config = dict(
    n_experts=96,
    d_expert=96,
    moe_layers=[0, 1, 2, 3, 4, 5, 6, 7, 8, 9, 10, 11, 12, 13],
    normalize_top_k=True,
    routed_scale=2.0,
)
Below are experts of layer 3 (counted from 0) of a mixture-of-experts language model. Rows are named router (the router's row for the expert), up (a neuron's input weights, with its number) and show model dimensions 64-127. Each number is 128 + 32 x the weight over its row's rms, rounded and kept within 0 to 255.
After each expert's rows: a language model's description of what the expert responds to; "comes after" lists some tokens at least twice as common just before its tokens as in all text. This comes from a sample of Wikipedia text that the model never trained on. Tokens count by the router's weight.

# expert 21
router [157  52 123 143  72  84  56 106 120 146 111 147 161 163 137  89 156 129 151 143 163 141 143 119 115 152  67  88  73 109 105 126 180  95 128 141  80 137 133 150 104 139 112 193 101  87 131  80 110  95 198 145  89 150  85 134 116  95 113 124 191 130 171 109]
up5 [117  91 139  80 125 188 120 109 183  98 172 157 154 121 152 129 115 129 121  74 108 118 125 129 151 137 159 129 143  82 177 110 135 142 148 186 145 183 127 120 125 116 123  77  69 154  86  80 151 192 119 144 140 160 214 106 116 170  89 108 122 104 162 121]
It responds to: Word-internal pieces of names and foreign words, such as Arschlo-ch, Met-rop-olis, helicop-ter, plus digits inside years and the word "he".
comes after: "1", "he", "w", "ch", "o", "2"

# expert 26
router [142  50 119 130 149 104 127 110  81 104 135 153 126  74 195 182 104 147 158 177 105  62 130 101 131 167 146 106  93  50 117 173 126 109 126 161 115 179 161 147  91 119 137 112 148 105 114 125 149 152 172 147 186 125  76 177 169 122 140 144  88 115 151 128]
up5 [165 118  88 177 204 130 118 168  79 166  87 138 134 202 150 181 151  95 124 140 113 144 140 134 139 136 113  94 136 115 144 128 100 201 141 154 128 155 134 185 119 152 174  56  88 100 158 121 146 134 127 122 114 176 136 118  65 132 117 195 104 134 126 129]
It responds to: Commas, colons, semicolons and closing brackets ending clauses or list items, as in "Born:", "2009)", "TiltProof,", plus the os in philosophy.
comes after: "\n", "s", ")\n", "5", "4", "8"

# expert 48
router [152 118 136 126 165 127 137 155 128 104 154 143 107 110 152 152 127 129  79 166 155 118 165 189 149 136  87  91 114 137 139 137 135  79 138  63 163 100 111 133  65  85 151 131 103 137 167 145 184 113 137 109 164 114  65 103 166  57  63 120 137 102 157 123]
up5 [100 103 142 111 137 102  98 172 152 147 157 162 133 109 117 150 137 151 156 109  66 119  68 226 138 124 142  93 176 101 156 159  65 134 131 155 126 181  67  91 153 137  90 165 145 156 115 129 143 112 156 115 148 159 112  82 158 166 189 148 109 140  88 105]
It responds to: Pipe characters separating cells in wiki tables of results, casts and rosters, plus opening parentheses and words like some, many.
comes after: " |\n", ")", "|\n", "a", "%", "\""

# expert 39
router [117 146 137 136  82 174  79 187 137 157 139 192  89 133  83 135  90 139 125 139 138 125 119 113 140 127 109 109 162 122  89 124 154 132 124 174 143 172 129 151 176  61 119 122 148 132 127 160 175 122  94  80  75 178 118 139 145 147 156 116 138  86 148 125]
up0 [141  99 172 131 143 197 161 164 188 149 115  94 141 116 113 104 137 113  76 144 142 134 144 110 136  96 184 163 121  44  73 159 168 176 118  82 121  99 113 139 104 103 173  61  91 150 112  31 126 134 113 121  96 119 178 181 134 144  82 140 141 154 170 165]
It responds to: Opening pieces of common words after articles or prepositions, such as ne(ighbourhood), ne(eded), res, pre, pro, comp(ound), ro(bbery).
comes after: " the", ",", " a", " to", " and", " was"

# expert 54
router [144 137 145 166 147 107  49 116 111  94 166  67 113 162 110 136 112  82 119 131 180 115  89 163 153 132 132 163 144  94 140 176 124 110  98 108 107  51  85  97 163 127  78 168  94 120 159 153 132 151 154 144 159 116 129 113 206 178 179 123  66 140 173 143]
up0 [ 74 132 105 216 107 144 152 118 129 181 112  90 101 130 149 107 144 139 129 156 155 142 100 155 187 116 190 143 124 126  79 136  88 138 127 129 152 121 135  83 115 129 142  91 137 122 101 149  49  63 112 192 136 147 196 139 123  90  49  89 127  42 128 115]
It responds to: First digits of numbers in tables and scores (10, 28, 2012), spaces before numbers, and accented letters like è in Varèse.
comes after: " ", " |", " (", "|", " +", "°N"

# expert 18
router [ 64 144  93 153 120 128 203 111  85 142 120  88  92 118 119 132 146 171  97 138 156 111 144 131 151 131 127 104 188 210 141 103  69  97  86 119 169  91 169 120 111 151  98 155 124  98 111 154 174  89 178 196  79 141 127 111 165 182 156 100 118 100  99  96]
up5 [106 108 121  94 134 184  91  89 145 125 114 134 124 145  97 116 120 111 135 106 189 149  90  84 111 170 123 137 146  63 110 158 109  93 162 121 143 121 154  84 187  66 158 134 117 165 124 125 160  70 152 135 127 126 183 115 155 147 169 133 167 159 121 132]
It responds to: Single digits inside years and numbers, as in 1865, 1941, 1977, often in tables, plus mid-word pieces like oc in vocals.
comes after: "9", "0", "8", "1", " V", "7"

# expert 36
router [125 149 138 120 191 101 142 139 187 110 142 159 182 163  77 119 123 156 114  88  95  69 148 116 113 144 115 201 177  78 155 117 120 148 160 132 152 105  94  91 142 116  76 130 109 130 155 143 119 198  80 147 109 124 141  92 204 124 166 171  85 167 190  78]
up0 [ 93 107 129 127 175 139  69  91 151 161 143  82 156  92 115 183  66 188  64 115  59  79  98  90  80 112 115 155 106 169 170 161 113 132 133 149 120 150  74 136 149 141 179  84 156 150 102 108 123  70 109 157 129 121 165 132 138 167 128  93 141 159 103 121]
It responds to: Second piece of a word after a lone s or first-syllable stems like part, rem, mov, as in skeleton, salesman, settlement.
comes after: " s", " S", "S", " D", " d", " app"

# expert 38
router [124 114 125  75 131  73  91 157 122 163 144 142 110 203 143 104 144 105  73 139 129 123 161  74 137 148 132 170  99 104 172 119 117 164 123 157 101  92 156 143  94 150 171 125 157 143  92 135  92 154 108  93 114 104 122 142 126 189 179 123  31 106 177  93]
up5 [114 123 159 114 126 151 208 112 110 154 154 116 184 153  96 140 128 122  93 129 156 111  42 118  35 148 171 162 148  68  75 151 177 124 129  99  81 177 136 112 111  81 154 159 110 169 148 133  90  90 167 149 108 112 166 122 167 137  96 163 126 122 114 150]
It responds to: Line-final table pipes, line breaks and digits in years or scores inside tables and lists, plus num, dif, var, includ.
comes after: "0", "9", "1", "2", ".", "%"

# expert 43
router [102 160 122  92  99 123  51 107 130 131 122  94 175 132 178 123 120 154 108  92 153 112 171 104 152 170  50 100 145  94 149 141 163 140  92 109 165 124 102 125 124 134  90 140  74 110  89 145 132 195 119 135 154 190 143 143 121 108  83 112 154 109 157 125]
up0 [111 125  74  88 154 159  69 117  68  97 144 145 140 154 176 127 125  56  22  95  97 109  46 104 141 121 124 128 163 140 143 117  54 124 137 150 138 100  97 134 135 101 119 167 114 169  98 183 107  88 176 136 133 143 152 138 138 120 123 128 127 123  64 124]
It responds to: Early digits of multi-digit numbers in tables, times and scores, plus pieces like -ict, -pt, -che and month names like October.
comes after: " ", "–", ",", "1", "/", " ("

# expert 40
router [115  82 109 114 103  86 142 118 102 143 149 132 162 164 140 104 182 128 137 140 139 116 144  97 186 161 135 160  92 122 180 163  88 135 117 192 152 120  53 178  96  92 199 132 132 131 133 107 136  84 118 130 128  89 158 124 177 132 154 161  84 149  85 135]
up5 [111 127  42 128 142 120  59 219 161 164 120 111 106 166 144 107 100  93 139 115  41  92 102 166 113 140 171 110  82 157 166 133 116 111 142 127 115 157 132 135 164 140 123 139 173 129  81 153 119  96 183 114  94 179 168 158 161  97 141 162  84 111 154 106]
It responds to: Digits inside decimals, coordinates, identifiers and table statistics, such as 4.129424 or 65.70, plus a few pieces like ain in contains.
comes after: "0", "1", "8", "2", "9", "."

# expert 9
router [133 174 104 146 167 148 167 146 170  61 129  69 174 183 121  86 166 121 124 142 141 173 112 123 119 134 128 147 189 132  74 148 149 147 166 156 160 138 140 126 165 130 125 139  94 132 123 189 156 171  47 106 126 128 150  84 146 208 134 157 114 171 176 174]
up0 [179 129 106  99 132 128 106 136 124 118  84 179 180 147 106 106 137 105 115 153  86 103 140 148 104 133 124 148 125 177  85 151 154 151 103 133 121 144  90  86 166  88 156  78  73  97 137 130  85 129 120  98  90 144 183 131  93  87 109 162 173 177  56 174]
It responds to: Row-ending pipes in wiki tables, month names in dates like "21 July 2006", and S-initial word pieces such as Say(aka), Sov(iet).
comes after: " |\n", " S", " s", "S", "2", "3"

# expert 42
router [ 90 114 107 100  66  83 113 116 129  84 181 153 174 116 136 129  70 145 106 100  90 160 149 211 169  91 106 156 124 101  60 192 121 180 130 124 101 121 119 112 138 155  72  98 116 101 174 151  99 143 120 143 151 158 162 131 117 127 102 133  32 170 135 175]
up0 [ 69  90  98 113 111 113 158 125  79 103 111  85 116 100 160 153 112 103 124 149  70 211 136 122 113 123 142 115 116 156 186 117 159  99 122  70  83 114  67 118 134 156 127  72  92  95 129 129 132  77 144  97 144 116 112 144  80 146 129 178 123 111 113 182]
It responds to: Inner pieces following c, d, or t starts, such as ou in courier, encouraged, and stems like stud, fess, gram.
comes after: " C", " c", " T", " con", " t", " B"

# expert 53
router [136 175 144 114  66 115 130 171  91 121 150 184  86 157 124 123 182 118 133 168 117  87  93 102 111 157 117  58 190 141  96 121 145 188 114 130 166 144 129  71 106 135 116 181 130 121 108 117  71  97 104 121 172 176 136  87 116 131 105 191 146 136 104  64]
up0 [113 103 156 139 121  96 156 106 192  95 138 118 135 112  95 215 142 150 107  93 134  93 116 135 103  90 115 135 132  74 123 128 127 127  96  97  44 162 104 128 171 109 121  64 102 130 146  58  97 131 120 112  98 141 127 173 173 141 106  62  74 128 145 142]
It responds to: Prepositions such as in, from, out, under, between, and the second piece of words after h or b, such as h-us-band, back-gr-ound.
comes after: " p", " h", " b", " H", " d", " B"

# expert 30
router [115 120 206 122  69  84  76 116 100 102 109 146 126 114 164 164 102 147 138 146 167 158 147  74  69  74 130  60 152 159 156 168 131 138  77  74 143 172 162 168 177 136 130 123 138 122 133 122 152 187 151 167 129 158 111 118  78 168 119  79 149 126 124 114]
up0 [128 110 143 148 115 152 154 127 144 130  72 182 108 151 214 150 102  93  73 132 106  98  78 177 165 175 166 155 118 108  95 143 162  81  85 130  99  85 116 140  83 170 104 121 169 160 155  80 149 124 140 146 166 150 127 124 154 146 152  77 140 144  79 123]
It responds to: Mid-word pieces in academic or political terms such as sociologist, democrat, position, plus p pieces, en dashes and Manhattan's att.
comes after: " p", " P", "1", " polit", " a", " act"

# expert 33
router [ 97 149 135 143 114 173  91 130 183 134 115  97 100 139 184  80 113 134 149 149 162 126 127 135 132 152  97  96  88 148  79 102 126 130 145 153 150 154 165  61 114 137 213 110 137 153 141 137 112 102 159  83 157 128 178 150 168 147 135  94  83  64 144 154]
up5 [131  78 128 188 162 134 172 122 135 105 161 182 149 165 156 137 130 145 111 137 149 129 114 115 100 170  60 117 115  65 120 148 153 116 123  56 113 122 165  84  74 103 139 125  91 150  87 111 177  93 146 119  98 130 142 132 141 226 212 119 158 133  92 160]
It responds to: Word pieces following an initial f or F or starting a word, such as f-am-ous, F-ars, f-ish-ing, plus y(ards), y(our), m(ember).
comes after: " f", " F", "am", " A", "f", " a"

# expert 23
router [135 132 165 124  84 122  89 113 153 124 141 151 113 101 221 134 167 113 166 132  82 136  77 119 156 110 139 123 205 142 119 135 152 139 112 118 121 154  80 119  84 112 175  76 103 143  82 144 130 129 100 108 102 126 133 105  75 138 156 189  72  45 150 166]
up0 [102  58 106  93 135 121 106 128 164 131 126 151 174 112 158 152 152  90 112 161 141 125 106 134  79 190 101  96  82 146 191 131 127 133 171 165 107 165 103 160 137 117 110  78  63 169  85 135  96 123 109 189 109 158 175  98 118 129 142 100 101 122  68  68]
It responds to: Table pipe and colon separators, and syllables inside South Asian or Middle Eastern names such as Mu-gh-al, Qur-an, Mam-ag-hani.
comes after: " |\n", " H", " M", "h", " Ch", "3"

# expert 41
router [111 178  87 121 135 119 182 114 151  90 127 116  66  40 162 138  78 148 185 114  59 139 168 106  97 142 105 139 147 121 108 136 113  84 165 132 180 156 120 128 105 138 170 133 136 127 144 165 144 169 153  93  95  89 104 118 141 116  89 152 187 145  85 169]
up5 [153 138 117 144 109 109  93 172 160 132 151 124 112 149  77 107 135 151 123 150 149 149 101 107 131 173 148 120 170 158  60 144 123 149  98  99 177 165 138 136 137 110  97 143 146 170 177 110  10 115 149 129 159 118 166 115 109 114 121 142 132 195 126 157]
It responds to: Commas and periods after digits in dates, thousands and times, degree and minute signs in coordinates, and section-initial The.
comes after: "4", "0", "3", "1", "5", "7"

# expert 32
router [182 172 142 141 168 128 120 102 148 174 172 158 173 173 120 175 130 106 131  81 136 124 129 108 127 139 140 167 113 139 137  95 100 139 126 124 112 106 180 129 140 139 116 118 154 160 179 114 149 124 109 161 153  91 150 166  91 139  88 111 133 102 154 145]
up0 [128 128 144 200 137  73 105 120 136 113  95 136 130 155 115 104 150 121 129 173  92  81 139 111 111 174 112 129 117  73 146 124 131 192 110 200  75  49 109 151 161 123 133  91 119 143 107 163 138 150 158 145  61 123 124  97 113 118 110 138 152 107 175 158]
It responds to: Suffix pieces finishing longer words, such as est in Manifesto, man in performance, ment, ee, plus digits, for, Cup, per.
comes after: " ", "e", "ff", "a", " per", "t"

# expert 61
router [159 156 103 133 128  88 132 164 161 144  96  88 143 119 165  66 101 168 147  72 140 109 125 148 146 136 125 142 111 129 154 146 160 159  95 102 117 173  98  90 116 104 174 138 159 131  98  75 115 125  68 106 121 145 121 102 157 167  81 165 154 116  72 173]
up5 [164  74 156 123 146 115 185 142 173  94 174 115  39 162 168 141 196 141 111 136 135  98 144  93 126 116  90 118 116 104 167 164 159 141 158 145 113 108 104 121 118  97 128 131 127 128 130 116 128 139 131  82  48 127 147 195  69  99 136 122  76 119 187 153]
It responds to: Later digits within multi-digit numbers in sports tables, vote counts, coordinates and measurements, such as 12-7 yards or 101,1-40.
comes after: "1", "2", "3", "4", "5", "7"